From a checkpoint of a small mixture-of-experts model trained on Wikipedia: 32 experts in each of 10 layers.
Below are experts of layer 6 (counted from 0) of a mixture-of-experts language model. Rows are named router (the router's row for the expert), down (a neuron's output weights, with its number) and show model dimensions 0-255. Each number is 500 + 50 x the weight over its row's rms, rounded and kept within 0 to 999. Numbers have three digits each.
After each expert's rows: a language model's description of what the expert responds to. This comes from a sample of Wikipedia text that the model never trained on.

# expert 4
router:517553553468526416399479478474527417539553515529605484548553498431523502543484586501447425532482516509571515533496509464593579484595509457522461396455438491392424432499507529455459538481483551507543497553454594476480460520540533546554565535620500603453415429596463419511557485422483520501468439576451473455419543476580459509445625535433440553558505402531433530507533470482526425487554493414463562468488449576496426510549569490491518437496500517504465533543486531549449476560475454479559484463542439482581517536428461593584569480464432550467505522541522542533489596548529595493497495464426492520511480550515559541493486445511446576547456486436581578522525429597491491449481497560515520468456573509488427504520520448545562500475576537454482606405537545406504497542511458
down0:533499551495444599498596534470561496470432590467485481483480461495422508386449432500492486454503441428393481438519465505479487499484487501496549489483551414504469582507519478603508468511533576582480522500507430550536515336471468469476449551445523478500441469459434417368450496452520538547484506513572528459529507418520495452430527511396547536534397489427481409489520551482524423554535544546421489544485506492459508479441458577557476532508434573538445494492500508446479412436558377566510461512611535489475473484580507532535466545550512519581398628513543451526398524481513512478530460514536527431535475492476520475430559506456524532497502551579540427474604513497424593512481445463451469473569566473515505532500458625505517531530528620471481480535477512483412391529460562
down1:528382518485529504516432541503432542507525362515419445529534569440540475520546452549464577509623504526514494456515496497471536456454502492502553539573522463460459552550482535557421463515510559533438591436442504489531486515398582544553446573400502438550466480462403536436478524427594499490456482473469464525463450533525508507505514545551538521551435457538542540403462481499540583509469501517571464461553453539445444501445506534571458528546596536455437575479463498488497507540501494522564439519589531501464387545568528512341519527445523495509519585524468402441564584409486445470520490433570511509537494516462425510432530491522556487401467534497496479492533530582512510613428618496502528543570414436554485427538544452439494445491498496459458401585493497491469544620517437
down2:485472491471574408425551517543473536497488372502488438482486561426469557561575475436568471510497449491535552424584446493472507466494451432398533580566584527544526564510477558558474564514368559495548527476551498474552510541558504487492513497546443468512477557473548453479534526590428477539578510522467512438436461547545490493456506427488501524499454523446519563481548470499469494503463485386481412559550574546454527481538551527424495479552529511469464557525501466533448487496402506582447460447470553524576524485562483413604509485390500569442557514641525501570469484475539486470430452489463488432506532415522464503513523492607574456470402425453450412545464480524520421383521463512553471551437465500494455549569550435529530450522438493494519375515479437381623496555474516
down3:536488496551568560563553419469525490411445493428544473465425537485516504411443565529567496471441537433441471469477562493431463530541426569529502488498561516564469483526456410572521500514464473488515566504487485506496504483533576400451464508485451416509472444532509503499546482530640542505500522564507489465501434547511457526577483511458563475457441458480511504536528496513555524536409485544547577569511479549546434496443526458490554532546516430454493556495540587484518496509496538580454579544543497511511414462557566602510484544479378492555512581450540430506429284468475550520551494487543542635527470552470515449509430451460524480611438544473522504499457430431552540467529454470388557472517419417468619493505560505615422433394443493547480513502490454503538575497526506
down4:555481493453480426390408460487541503497441501397501444581475396465498488522437428502525514547467473480557614433448446451521539460370520477469446458420578480467417530523581480538488494516571570426523496451483508429510570532453464532478529448528520535436522496484559448525543513560412440468526519645560485474515510510508451389474629538512469575547525563470431567495494572520462478448512484430510486426426547519523460505417489588509505591488520435438531521592518527520582565512502537495536423514504518464538505574532530519533583533486503520450478493478425562561525494453488478503458539379459589527496501453511600454442443473528556439422433484424531397522442478536446601478539574489562458571498494446559499553594502468431472441523499498541517466535502622517441499529465476
Table cell separators. Pipe characters dividing cells in wiki tables of scores, dates, census and election figures, plus infobox labels like Born:, Genus:.

# expert 19
router:545529563475493433455478578488504442525499482551479548585570524490462488552406530449491477461535484553580519453467515408647499461521465453587506491573489464483414483562490524395462451494465428486490534550399531434560476542557604502525562496610488514470451490639533501415542428431496551550521505527497524467454529472435428463478585492509377484562488430529442468489533512631454430504504474425562510447475503462472526610573637450486470592495471551423507480558547489525563470522531467461541490495545445504476482477540477560620548485423560583494551538431527534494498491596554509564485495517445478473443455531500577478504473455572494583512411555525475486455507476393469518475488515553532525414468533576594537485515585463448485478515565496512451560435513541441534537535508439
down0:496495475522430515559514504500528519473460557446452553520444459468473418490528492423427510489512536572472463344501500510424488532445502508409441566533510518491466502494539482512477525545479505438518485518596517524478551482421533490431536531505497514483459509525569554543554502462536527462478482579490444539412537538456392454435446559455475498508400510439475442457439554490455438515535430495469583522464544574474467457506581472511531553468476546452552372556425508463603599570492558468490582545421485545514518534486513385579536498458458576510530485476464599411389545448533513521546512447553510457561592436469524485391542471484509511521538511520442401594499475489514484434580481486399453490632521491477523449376456542526615479467592518570548544401494446501568496528423534
down1:494545582385494531467483488467533521486427451510497507374544509453564548542522561441414479513352463490436467362410505545444517521545411536565436523515499497541500520544549578492519410532499508506411474492519514463551480527483454498534539557485522481563479582417551558548488518473497507505522519519488567461454617441515489485556515436581502492435518521497525507564431468511377463498558563481472446512501394502504509530512420498515567423538467454509468374485446443517500480470481528460548497402356459505559413507445563430514479525436491458532448499521529482487446536497547575517534481529546582659483476506531436535452506507481455499521582492515466424436529496526486602491537446530501429492542517484399465446500464533535519405515469496515376471579428435524383520525416456
down2:468589506518451443420553434510429463473421412537461521504444517488534473466547494445578495543478453493471467548546481525512563528411543459505407464528528466579548480522451495466419438498515494384521493501471423542413455638577524431532540530437583491580461580466539563468498542486458473470393496521567530500483495416510568513540466406435496539563569533480511399496603430545484492507579509467503438491532527444546481465518437483526430460511546462483480437485579496485595507456475501553505533531391471612505506497488528478507544535509383530471578380484449590523481511495500497493501447523518580609483386519493468464550486587459449492521422506519465553591518541491573544549407521517503486474474456478410455503481431534585465554480538511418566458523621527618456500472461501
down3:526471537494525466520512555526472522487488493447456466534593543503544565441488488538497510417537650477517490456502648523513536517415446421426501510414497483494547509450564465604496508543428467486497419426439560493557422461432477471563588509586528558461549365534545437527490538457484536486506522497535577526543576461552501514522543542553467461534462448545567490497541484472552474435424398599423452502503434431547534464486560488495431537513607523532576485481415535552605548522449503528557464514477472566475487477547429538368566493433469478500420568467563495529459543532467381468437475459574503493565506569528548440464497577494567469478524421489526478480511624447600514480520566527517573494460558488472473438443466557549511481436478413432466510461507471500421511542431478
down4:496496515515484441550515494563518558535488500535460463454514537529402501579429453563463469451505510571498588457426555442535555492436502551491478325526552484514502487532547447564554470441499418405466479533505509610536510445543569539545425470466440573486544447574435356450500502461567508554552548492469480572554477448428552495527418349480494412517482441523516424476535430514418479423566501482535465516401612578511541450566490524525505522551431561481542546558425500467440411463410470521507470499469477544460512440510573545585444459499554504555589523511546463438502603482481480482543489420541484541548462531476534529479516553367520526550485445464483433514457508451453507544489586467420485480625539534457554508476490537487547568482521507573455469515536468531465536496419470
Word-initial fragments. Opening pieces of lowercase words split into tokens, such as gr in grants, al in alignment, dis, inter, sh, fl.

# expert 0
router:556545529468522418464572556461470516524455510545500545536546504547493451526485595402482506491431516458591548472498517354592538509533468513539470371501493558529443524551526456406509519525506553513529540500413590371469526621489523483468553547597467594431579478533598473502565478412458536513606541488483504462474543539515407582426537511436508484540512529551527426471548547532588509499578524415500547464503467472519581569596547496410513466481504476483456524495464516490542469591526495426564541508573433532499521526514462544526561492477515538400526506478512524497492565557582555511474511458533495532500376550510566465545541508558462594515446508416491514494543509365512507459476528607540500540479604572497538434533552464434554439519548516528502560380476482485568524480537511
down0:469497480474572461482498531438623525499491485485441501496581464415502534429546427525487541571494433500499554591473510546459508525405556594534444513510505568458577531458478538490472473475495473436525572421604558561542468514578482482463532472500547513567479449544479593558519563456549507536433484521412469501440455540508617423495579450522502505498542519543535452461475498485463559443524525587356577497447457524461538440596580483541538519589498545593513446558540631487536590542548543382408464552511465449521523495538477437426509531510567449435514538534448564492529447381465530474474466416448523495501570472572539474404407485465458498437526558585532509471506437580500527587482502462475510599429507414446502454481495454506463509487485562564452428531494481477522556562483540
down1:505483465523440496512459570389550433507581558505566439552528460557451508512448553536562566476541552526453478531528579467498529579503473554487551510436486510528552509461394388491532495388449529536507492549552595517488456492542511512361483527487549466425481542533526419470527537539551481510603584590427459540489482443449517515479531453493569520518477457425483470485455586449498517419575426519516475527521496556561556522469489446467571469550490527498522529587498567394549561529520498477430479463483556553474456481453506526495487573478506548558560432472472433599549512476554525406461604432520553413492471512450430491586432552465539520413531586507440505396504475573465423471570520513557436429568503446421465558524511379546401519545436567504509528413495510535454431433523531
down2:521477498456507555484530455553455538437499468465539491444481562653456484512445542481477524532515451571487470467538472457424499441517522545458549456464449413556474524462463422465466442513529487431511462526552504508505404474510518497574453540342497385513530461331448556421453548472458471579480517514562496563578519474465508543518416464500564446415486547505516549440391537376488598542504459600453419518521632549579462402441447513458508472531434490545464536511484471494453477507422567450472496549544571475518497493479514555451452500442424528565501476493519541500484457417513466451513444529537561440488523485505464449520431467393560460589530509554551434604511523505541376525603519534434541466545477419498492513452472533502491487500429590483536529521525469505426496444437464
down3:484572579557563431501557409416529507561427450505477448456424543479436546528553509474584443449443430480441513551513451538571404511477512438480568537507444515518597572410520552532496491558459442497495489448414513493511540448414356477537532449496486511450530469508543551544574466531499508433413536432506539460487512518415490558478587440413610531428536454546569482540511508529422454511539511529544462508534543507525520503548514432492499548422397466459516479469400464505345526457556552569399535548505508547492500577520530478480448561518575450456583552508566457467499554514514503541416506482453555454434498463510483536498480449517535557457484494535461440619481518527440574541484560556429441520518525487469496482503588490462519541524598538463550358523557525495535382551458482
down4:441445523510451533548541445517518488486589508549499516418574565557485513562479542506520425467499490424475487487514485581490458612473577588479453461435524429540492506524507574562495475503559472533494457492449444571458485515494610499534451559528489498447479553520419546570507590429502511492528639458584452585465522487550530543488548476460455549598561469469514435424597479584392386402506492588460535505456544508477475482519508624554567561486568502477526571561392459442367481483498530568480472478394484499522582467396460538473551510534488485512527538482437477533426495472559400425460529530511494426523406504560531571615491518431545404459461425516515585516561526478507540531469494503465548513522490490472590492502522494458442538503482595444513546494529522514413448525482509
Capitalized word-initial fragments. First pieces of words, often capitals, in infobox labels, taxonomy and technical text, such as St(orage), Ch(EMBL), st(ations), S(phingobacteriia).

# expert 17
router:594459546540518347412513491489501497545520544480517438610610475547514498490451494460465460439478544515572619411485561475599514516609546445509517467471504587549460474591534584481504439466547444506505533555435509462394567509514526527511493577632484523453520441536501439487559457447487523412574550442440458503438550452477428481525630452493482534541571447561535478423543498539540428527538478502560566560541509485491521491576612518483516500503511506459423503572467543542568442526521469501535610476524443506491501556493514548578611518469484543460530536485520485467493531513519488552424588450497422511495434541492546456557470413559443549548480510443583586506511530416449571472471521502506524398453495608486523395547550465486475490536552496491429551457524515487522578571523496
down0:476553455466491421595526470487480487549596524450436468447574579608533512506493558521541569526458528593590456571493568467543488558435466495512482552510526427498434483502496503480488474574518589469474571451477464609417488549487491493510476461402505455442478550471452535445506510524493497551543435507460520520482454522505508541464532504576415536468499516499507449498515538496471494464503497586563420510525558542550383476610519510534463499553474444419465471523562481514419483451524408525569395458428523509533465488481547494504459494574482403450434407472596522487562416403564622440425577483514537469475451469508513536494413475459471475440536440477450503477560473492441559486500594410491509540510485488436444639522609511439510539420525562438512393563451524491422432540583572
down1:428464457529533512466488411544521482475503540470612547465499567554428576526524371497444493522522513445506484596574414522467548437435505486584539550490548556487490552514523510543516527479529544486454436518485527572519447532511471565498489483490555479459533417449465505574558442530511522497475519491529591484466510533473501493418609415505566463455518537501443470421494456433480485522510513530484459500508563596538488549488506491479474478434522436503416547535490454503340545512482438566478441449503438508471517399517514508460596517500468537524603492527486449554426469478524451500402495421461508478484513501523502617519514467473521513493604574455547394519454463547458485518584608470531493528569571505512421597562493533397565540383530474567573423412551535489350583418424525
down2:593583579543458523484441570501557456502427552560519492457440462504464508522455460575518501498521443526492531515511516601454514427469446558485426467459397523463438497457546468605459458523555539470584503523441461516564414477580489606524417447422453447434638445531532480431441529488539565523472423503517419460547545501513543534465497498530592443494594587498466523483553500576543546597608469427516447479485484540452505417470476484446432505505458445512486510451547443489435433448531482429529486561508587530461511501558457484528459367536566442460507507485458583514514570468590530496487455531489580625476545579489447509453443557582516467478480425410562461541465474464481502443460545505478518458470491485532505449450510550499519436537523474511465525632498484511471459557649542
down3:567474479516457477443465469414467510399433508503515490509412501545498440465510527530459538457509515507513526575574538526488514567549505496523408390514508601526531513416462515585518428427525477470559403522539521439548561537535528577528478488411371531522500454511479448439501456579496529523473529518512500461462555455498420460468537482528469442443523539457436446509474520473585505488500589558507540467413577520493549520433417602500548473567485617502494522517422493460604484479522478502530367479537452520439602476627544569431447543518504539494567556462551469579442566518525529503431533535542564531551447431521565499551601533469468567533421489507461469465465476481520509518454361484519445423514437414524405495467517530459437401535416589506556394494517519515535439483522461
down4:573529576436561433489548421449493507488524523476515489467408476425459450425454535428478503495470563484558452473484541456496553365467503431458471462477458395553578416476429497473561491502484451490456492450433496399605458451469535523503469512416506525514524537468434489540460465544479400426412512476521506540385526478465486537451539488455604398521492523457569496540516440443390485433572517451549426500442545414515450481489506503454506444496511489524571461555530490546501621512460518516422669501535450442570485431549460533466391535517519485471481482516532421534505509545541532586544461490504524542510500493515468455562484496392444591503480479591447453427534510560482459526489460429441538475554534506531611524528533489592519600475517490566550455601532486451607519446511484
Word-initial syllable pieces. Opening fragments of lowercase or capitalized words, common in French, Italian and German text, such as tra, comm, re, Bu(ilt), fa(its).

# expert 3
router:498572533454465425460568457496471512506570532558597572544552563411473472559500473518559465502424505521584521522438554421547518483526596451530511453544493489463479460507449524438528445428539550519476495532455583421432542550526543596554497561600590519439479466591462523472569486472425575502484393527488536474424585552566480582520563597456460567448489445606541462406594504517510475527541470432553578466494441552500591550481486460495445443542496597462382439492528538559595488484523440456551522353595485520541437571521431550587495476408499531480508478495583536469536508506536578482478524530455473562463491543488477486514516497546410502534487501451483487524504453377464576464495432534576453487465514564580462492579540487534503518550527455421491523458512520462507542519481487
down0:536488498479462497397486491548485483455406437506507408482473541476509487526515463523553539435497491391590487543567493478475517437401420592491547553495491454526564500586510462416530528512535496596385524551498495492522523537593532504473551479472398449597494535483496500458554404533510447416490569453475426513519462529529515412439399435500419449537508450445601478489612522640424553489500513526502490472555509493489442445538425509434502495452521499494472444502618473531504506454503538426529451509590497552506487471507549395397430463496534568332488510481589534520417459507574401512513525515538540555510464577427533541620494471449486452511448455506440527506500410471486603520506454393436463471507507538488545486488540515528486483433520474507519507521510562490559538583462559
down1:546531441438449479448517487397496492539507504374470530520466589468469448468458495545463468474478463515466667454524460501548470543496515506466428452430515526584556414487487550566464470471459581525448456544590596499588573437511523551457436496281527521467548566525480609454555497488429515576442471450418445521504492551427482547422495547538525551383423498524512491493521458553556456510536496476419506543461540557577540566474435387615527427579488465495461492526472451471457573557569550415499550494488485469466515509482491493521475533447474479525450534631486538473465531486470555488481507497500601455527543522487571479535504495521459574476493476422482601514461479468552471480512475481493531463442549442483404544479471529441464533464515528512527556454515375450426511429477524
down2:504475500575566527479500489506540554448418565574450489490461516486494482486469516393529478533468497452485458494539517468474495542442464536556438612488373401459503465569473559521509587462435520510485482558453497538512414530371519508484545539474542544507506545528467500472484454445404414559611557476516528515568513549555504393525413564543436420532405578512419545446415461513548477532457537473531489452482527483467526458488488538483494519555434582384521462470635537574435549556503444525449420502485473531429471518518531488474436566408631539466519515516491571541518473536488459465436370445526535543482517470549565605467526561447542510573548452459434432443513458547397481560497449592511503465491497588525565464493468542507443570569463500580505522549539456521464418474511454
down3:511348608453473463434541430524580458455453500432493432439430534511588507453486518506465464493417547478481479489473512570482538447511422456489537494550529489504571555588526530477429477537453498465526509436523518482522486496530454503506537495408493438528518581472528539533560401545564613513501467547543525513581457462402585522454537581593497465506567541515618511535625531449460468494409472496465507549463455454462554478466486433366538507463468416479449482627539429490483575438507511575473452496558480564430454424493460532474464500549450502429509521497505519519365454496477490437477413522527511517455553501364515485421595527465501435489483471508485501401499529476535512521469469440411468458409483496464529492451503526437510519542452536408551450522467571457515609412535528
down4:513462497471451547511567475518564391473482520537463500482476611594518485510485550475549434607454541657539549497554472516534559509570544464525564523494539534487532521540517580575541460501485586531539460519520456529527420590395463497560553440470419477523487484489514495425396502533562497512513477505519421526490428410450487438431545429542580553435380576512454592522473540489479583602578525466481451484498479506454495439432544575493549518560538506540386560420457504462590524442572476580481490456566460492498497543433540496566475539486538434528455511538517503555470539477529476546503599517486506463508445587499613525486495518543502430496479411544464555448548455402455579525487419535530524516433370542491569492467431542529461486447518506520479490543562436491567601562492480
Possessives and adjectives. Possessive pronouns and adjectives or suffix endings after articles in biographies, such as his, former, professional, Japanese, one-year.

# expert 14
router:526553464470582472421538468448475428514546523436468552511518521409499430609486528513501518538505438517559507484444579475555593479554510491586534476520530493415411478462512480442450471437507576509493487538466549403521530496459497541537542627599545586432462445607514442466491430520441633422506428536538498498500538567463463536516528523443440490460490456554604467511539493498596543506534523463513511479516519562473580592461473460515384519456531540508455409485538514537553523552524444490558520468593487541442428491509422539500590484462440523494543506446570537484461536538517525502483437516492517558445442507481521521441446471582463543557531542450546508497552541346465513456417501615595536522506518590591479451492602529451528463556542495476497603472501492395522515520423401
down4:536511576473467560554444523490417524385484537505531408487491502501466534588503488514536558457544479473415506568461497513445468494512533509511494527570571463493593502473492574538411483559450578515530575466518379441540454554462512486575488542455486499518457538527501403550457471504517440547452429412512516483501560477420470568402481525475490500534461536438575546448539481522463511417371434464430466525563476441474499581463538640480625522493493580494515438446476537561479458519433510400503498561508502536539512535498442468498514436489424444565509442527488497561496590531398423565439496528531518447525580540589530516425494523511517507499498538501530538534457530498425561577467510390557472509512498558378644422596520616482530508494512565518459530577499522496495569479597515
down5:565492457489508468547521474533534541499550524517514645528445502505471479427449604448513536510480480396525477465466556433548480468505538590442502564486508552459524547512524481451511513545474468535483468520482528524501549506517471500533621515403449502545537540392600410451559553541506546462435516521404496354454470471507445532544496504386455459521590582481443532606502421527496560451469391486440468458428437444472536407569437516562516503408499442474390597371495504437425497556566493552574449397392591532427525416426465557401469585487506526493517465458500527426469551504493471535505445559465510549523539485535516467502420472525484526518528505473560454498466490582535522559466459512494520456588535426483493429473605459532496488584510491462484544522476550492475490502489493
down6:445578549567468481414565495546474520623467503623463449593489383445512512469466477485414501539538459518521436546519455458448534485453448446471507512527478439494469507443489484462556445482420485490542362512481467417550500516451605481452498362377492555513487490520386427557642503614547449542480464500501496450486521395474422536530494471518453463513554517509444568450550473422471540556423534477560503512496526548479468495508401530533508530524518452624577543488532556492439472484522592473458541571516462492450418490543494510430520570479577508474551556417467553520445489564465474478450534540377422473468432450484415513463515466459502469473492555500511437492508474461568536504536581549565508514467517520448472469508484481458451485482524431592499470610512503605520545580483526
down7:598441486461504452499552455470551461454497491481536545475491566443480473526463509524595411502501568568552472484423482572521518517472490424543509509433461481520480497503476446411499507470499490453476431536520502508465506450534473499477549411449652482402504427387479509489490457582436483528431561509538556455537506536426600434535590464448479456404516436551524527541428479559477497493438495424514484572457501490423534567558459523503485498504532464553501470500560429512561553477558540407522579531544531493530550488476450618503568455548561554493499519523428448536611436493457558480439528453470391372510484526499458390451495480526381496470524495579547523529489493583545435494479516508530378440568463517492568531521471467504667480567474535555496531490500435583419475434512600
down8:541476476486466471603467541497547591442573561493526510497448508577493481472403410587468584526540595457552507557458481558454590466524483449529497483540575499597480540455485450408515502455539586452478451563426508451503436417531472508448393565421516610474552532446421519511461429570431483408563475479572532565512541420426573543467490471460480461413486391375525523474443514393466465542510472541500538569462559517568480495392354534487501482444580451523472577505430471483468494514499549508559537467437539446568488568438515543509505509464516447533416480529530508530505483513478489520520532537516478463483443498479450522518425514546516483538513439497507435497524513420528490458526578572545529490472552437559622488483374392442502505478493501492454471531521446424588482445517512
Quantifiers and adjectives. Quantity words and descriptive adjectives or their endings in expository prose, such as several, million, various, tropical, northern, -ical.

# expert 27
router:491509558474567453472531453446485544614540548451514510613591586490514399607474520519464492447479555581630447419548572552624604495575502472535501482514500493488484485505601556432507464502509482514512440569496495413476532544461548542581497574633466569465451423538483439501527450416392562476512500505482491552483563525478481519495553543469472496512529368556547456483535456564538456569535519454488536488549512417453543553562643450464508434495551494502481499500517476564524374520509463411559586463522429533512500498489477555486548456502468572471505538491498561417604585561467505497469512501479519574487491518555466492447448458531484548607451516452538479502505506380453469495452574565512409424474535548512524459537525489536484528473526448552548532463551499440513574561549509
down5:547480464401365469536509468485540450473503481498482456468428562595431470504501492532564550462510495413544524480478467404469447480504453501497456572453539518473438526412523532548459515502562570520506523462518574457450494504432436410499574469409498531455533593398537534478451526416469494460492467432553464395507498468497494533517444573484596600517569509483538506508495483483445594401563497557450471582509549470558526397412486511505391458542527553501508513508566532494469490408499531577561488540454563498554538536464476456452527447457489536512520520437488474560509428531556458501492596551392550533554530445489470355576491470557452576526500373456502530436553594495545549508541468536473528486453468542483488483383504569557499503549401451482536603604465473441448459445525489
down6:550520411482451451572556524562447441419504509525467497530493556536402510536558508479572499538428562464506485438395591482516516494471460547471533518465579484526541474430429538483467529541571553486446584569495486537430454460493493517519453479518512380542556516502403557499482488502574513569559440445646615567492504590531514424652516485415510483433499501550541534465528482463500491546434512561537460471540446511479467480554448468486448474497492527478594435460582485495525481504481503527546554380531530511550488464501548456565496540502433469575416553539567361414508449499480514484574534511503501570528570571524434559623515598598509490497557583528468563575551488369572588529482459528480472448546530534540481496535452470560461516509471427539474500485464513520491516489400521
down7:483539452542555584556531425445548556568483491513441514487555491525442479497448578568457475521473557540450456587545556477458470466494465524520509458416459503517411512472545509433437427479406470406499493576574521549525523363477516519417465469492453474410504508462508563550426453528534501544506535556510498533541499565537553503611550462475568545562438498421562527500416522420534535532457477472398508433554450554560474489477470562463484482471438555565453561509407446482468502595435523421459510338509562545532424431433510441502409575493501455500437488455485490521535448419515486453581482532521525409470488484401436442475468519494422465597571458489476523415524525459541471478533409491485518530573490451527435487439478611592393477580470570473498414518511515496534494515493543
down8:451458508572439504501594529513458568472478558455416453547478438440495481484541369462435547491426480519523492496467567454484523541529584527571538442613572405560476509528488618459514549458450503585527535423434547556494523526485561549510503482533421499433545487527537494484479433522428398553465485550512560458551500522439467540579491486563611464541536525482421563423408450492575448471508543518476513553465496456573597460484524545523526431552460490481449438583430529496503549518448476499551451347450474556467422548520449577453441455567535510405488463526595473497467426396484551446497478549517516469559499515411483489466490490588463478474447509526501495426496485519419627590497498508511476498497527415509534539493465473458539547497461528398393544497392554512448463495461452
down9:479546503562537473467504554568506523483496399542462472524482436449541545547509388421536448518473501460510558537448385577491463519508557528461442356499463499491522512422509424596465464445432512548518482442465499469615481550541626400469503427540455501522536529672521445506565517439537424560613433499447549472523451507527602447520514468499447579484562537522443534455546575488496517507483539493542557496490471472474573465524505489458485507519559462501567433596431505497454535578476520452520434514538504545519518468509569449459491514480517516448481484434488538505500502491436613523407434537505443489408485438604582509539587538529556495538558478533611556529502513431464512486560495508533584479458492485545508442452449398438530502538478370475437379549518486541490534463451545
Digits and years. Numeric pieces, especially years in date ranges, statistics and measurements, plus taxonomy Kingdom: labels, such as (1658–17, 201, (62.

# expert 15
router:455567574462641461462537402501492502484528477518503531557530459491569484547459466466474507458500499570523465504477573468496494506526481490484387479464482515496388418507517496463542510518571531511458489550480548480472568551486548509490499613610463579561479486587557462546570481412517562516620489549534554497414642530553357497517564523552505452558579427565498455477628481561516455579548468448491477499537467554513513548467556484509498460464543551466504419501498445482557466539502395513537474427500428525468547538483410528544532486448473499520478540566581524459517522503557513446424550542456479561479493545512539546420472449597395636563472456455575530435559524452461487427437488515528474495440546606536455486450570481448528507545558460431501538416434572474530478568519472
down1:501430524533508508509522524554508441497437504533501532495564419494488486500473486498536578442523491476474516608523555505468522533568448449497499525422445510545365587486513413426452535572465515617433490530514451595569522585462508502370465486556523592584499539541526505536468549429492520517581452501436517552527557559489478439531514491502509482504425428602541516527490516601475541410482439537604486552463555512441430521479414526462515399411535406532421509542495552440508540411473470537514551508551502418500534571528509534521550495562501521477435545519599469488434528515461444458561463498518524483524455419486606402510443525483510569372459499586485503514537486469398404502525544518409550505619480508493534513521449526438599482487500505460525459613516428511462531543506601
down2:449505427547482504558459631459489476384512477458419485459571565478449523482504517511475466509591537456532503539529439442625593452460504543528513453525495407536534494569582513480435411514529505569469513527458544492497517507457518514529647538507485540469464446548475377472513449464536523468502505425491567458505513461486574536483431489449487485491566430365519485468566478560491525429475412448510521409507436590526539442417502494477454429576540604456590426571416490534518470492551450460541448552547552483486576544538587551433594553437560521431505452472370450442476537478543414452469603441459556591464526499485538467431559415509469439471499553570508537478538519531491548492471476487442548463522498483509451476411480520467502428511523537484467484572485466515473514620530506
down3:442464479544490550518502538576437438453566506477576605417549492583470522487557520544495521557436455504443546518484449448579403491541448460422459554424591570541546628462516420505558575474420491449575504528531528518400575514553547591485469536497507528476564512446491551476452458423480457521519490502492597451495430469501549479507440471558444559420546604516505552482476547456485431530453494429470508568441544506500549540422523491513469551478382483549570545546572433401398511516507511521499568532485456527458449489430513465542460484411433504573429467456478595470464459541460594539507490545521572483495510579506481635555452514517524507451506563522532476525454480567526442505564421519506506401538391421475508554600548493524487566561563509478534579495534480528508563576492473
down4:587493539443535483472486393375427535512500453549489547506559515577544608511532599523523469614462461440443522485554501543572519612474533567474578488553527443571515383494476568474581508455520564386393510539507454548483524499454442513499397454434438499527453542441471527533443531511450480524541521534505517445436564483476499556456471593587480549418413495552531515504495521504581488489554508526487541526549480570530444516524454473476444466507501548450488378541505463506464530445470565547540482464479325545571561532525513490514527356517529445478502489503556470566522479465454584466473453545522526465527490423448517496442537524487488492563424593476534540472495661522456568512561458512506496507457495580538538523486534543493523505513449585510464524605513463518448536417425440
down5:574501526485480538530479523515538603559443545519466505479452561520450437492627480479534518506457455444501500538444558466425515468486489578424492552482455411414512554540529464493428544512468441456399520376512556520495516485438556534538468554414505462498438495430519488517527494522567503501481475412493467446551469521533478493510489451496380478482483561392466541434430525429454486515441596473475547500384500539499466423485473470462406536517450557491448499453584497675477516534465507566577529452594500531561542478383494420503441545481493491474376534564480591512468400440454524477570470553487500463571445491466382462512501492462500509526566563530509508509491509523550564520575412468553517537540550514486520493524506508538542324550549596415565530541535533509493438491442542
Verb endings, line breaks. Common verbs and -ing or -ed endings in sports and biography prose, plus line breaks in infoboxes, such as set, use, rallying, said.

# expert 30
router:474548510446533395469536524502449490596475524577571495546522580449525486560430486458455503475489590551561580526577547474518542470501467503585528428545457508420412417494454587432545499381492500526538474487503584487510535539493531584487547455619508557466553500664590529523582470433381515514577422502450541533539595503511432468476527478441496513544536468553496465510529429515524477539532488503569558494449451494459523508558693448528462422478544502534482517572474504573543498542533484422461559443509494499480576531498508609529521484507532574418556553537502494450480557482460584491439489450461495554514473603548470441473419473553470508468445547470492595448493492438483511482482449561549520499506475526532521465580603487506501529520538410493542496407484504420451553589435505
down5:484535469496454529502499517512539490530538525516459517409436442503491548445527496476470471475450481505492482477504503523473480404521440500554534481447523480520595495532559517539545565454492388447591476453482473521496461514517392411560490364450458549367559425479404473521544558518515499464491424468490479532520498495518437521452380491555580451572475509502501463461438575524487494541474450539523564494506448529506527517435449597556570444526449497518581490403511517502458504483475483542559458465477421559461498442516517473554409504491474476491547552477496445478553389607472600428515463475511519561542562431483499512566552555439391476543580600501510530555565459469540403596510483552441497547627465597553376482593543491564523524509418619542494413539516603489474501540541448
down6:431503477527434531527534438484520564564606463445467481540449573478520499449540478513439540410517552529573517518572585542559476524465461495424482544522502529462459454536484510426585465456582577479492561541547498392503577538490431445405575578541482398557505519492497565529577588469488488477419533545488573544523494488476477425608518597501468518548555486521461495513506492514493444452469430558489450409537486505409586417517499522500507500513504436425512513602499516554545435428478439478569453543407515489457571519485511566518501508614550536553551510573534516525549495584489438534506602500497564599396556502529482497542558448563524551462487422446422455432565409415520476528460466497581509421497488524457513428453479521438496410508533519592499528529413492430537408552460563
down7:579472542509545548407427473576448453485495483444513507393441468480534528539519592517445431518425508604523520585473419493475544470466483583492500524419460487514421510475407498502467580445498585515536522554458519462459580507505540551527512507611586398531431521444503474524481432397546588427512511385521482449513457549596431519445532471610448477454523511487458569505479436511483516504468532413491411442540543567442465480573566405477453548530428473391426530459546483454469427501483489527531453452476548424439530581514526529436543558582468506541535460506465438441405490529462559499457513551409530531470530523433556559488519475510520404520560431438456441450476464491440511523436423520468573449539519499509504508569445521586414532523453503477478519502529537576589504502402476
down8:508507490488473528426548525524549605519444521548437522497487554465446569477443553453498523513535512472482429408471459483513518493637531449433549535528543515589535433520505542528571501482466497557476455496483532444519477449488440420549623497591454555555471456499452669579460584640534444486518492443499462531554487574420528456485469567458495482526487511521589530537511470512446450522485419405526482530516615473443600533515459502518514524517416512516552569509480478488553526544470529427519527542513503426488452571548523532531501504575560451540520579491510475578447506544470523538478544529554552436552551457497617530565516554501519560517460509551486527498509520339424487433548513462509410501625506420473472477603453537528549661546520538471492549514440486478497456605521477
down9:549494510480492467514474497466471481534520421570507585483524450546409468452494523647455514552550545445446438468467580507512555524465454568423495419458600545539549568493525535502388530503421568381540587550557470455455514561579489522472556506438510572604405543433455480512499461512488527542542449587524553560567458412477524511550473497433551493509525445435505471465477497470457519548502461517380484524513514554449431541338421559530556488534507457503568532517485469492396445553465500501423522528490510621436520495451489569499460518514482498535436522494496482676491420589502428398562478487490452548491492495543560418428460513559595572616503573475507435515501481518552532452467431472513492512465460519450555488469444549559481494524470528488456491546433540535535477526487479
List bullet hyphens. Leading hyphens of infobox and list lines, plus prefixes and table pipes, such as - No. of episodes, - Location, Sub(family), ex, pre.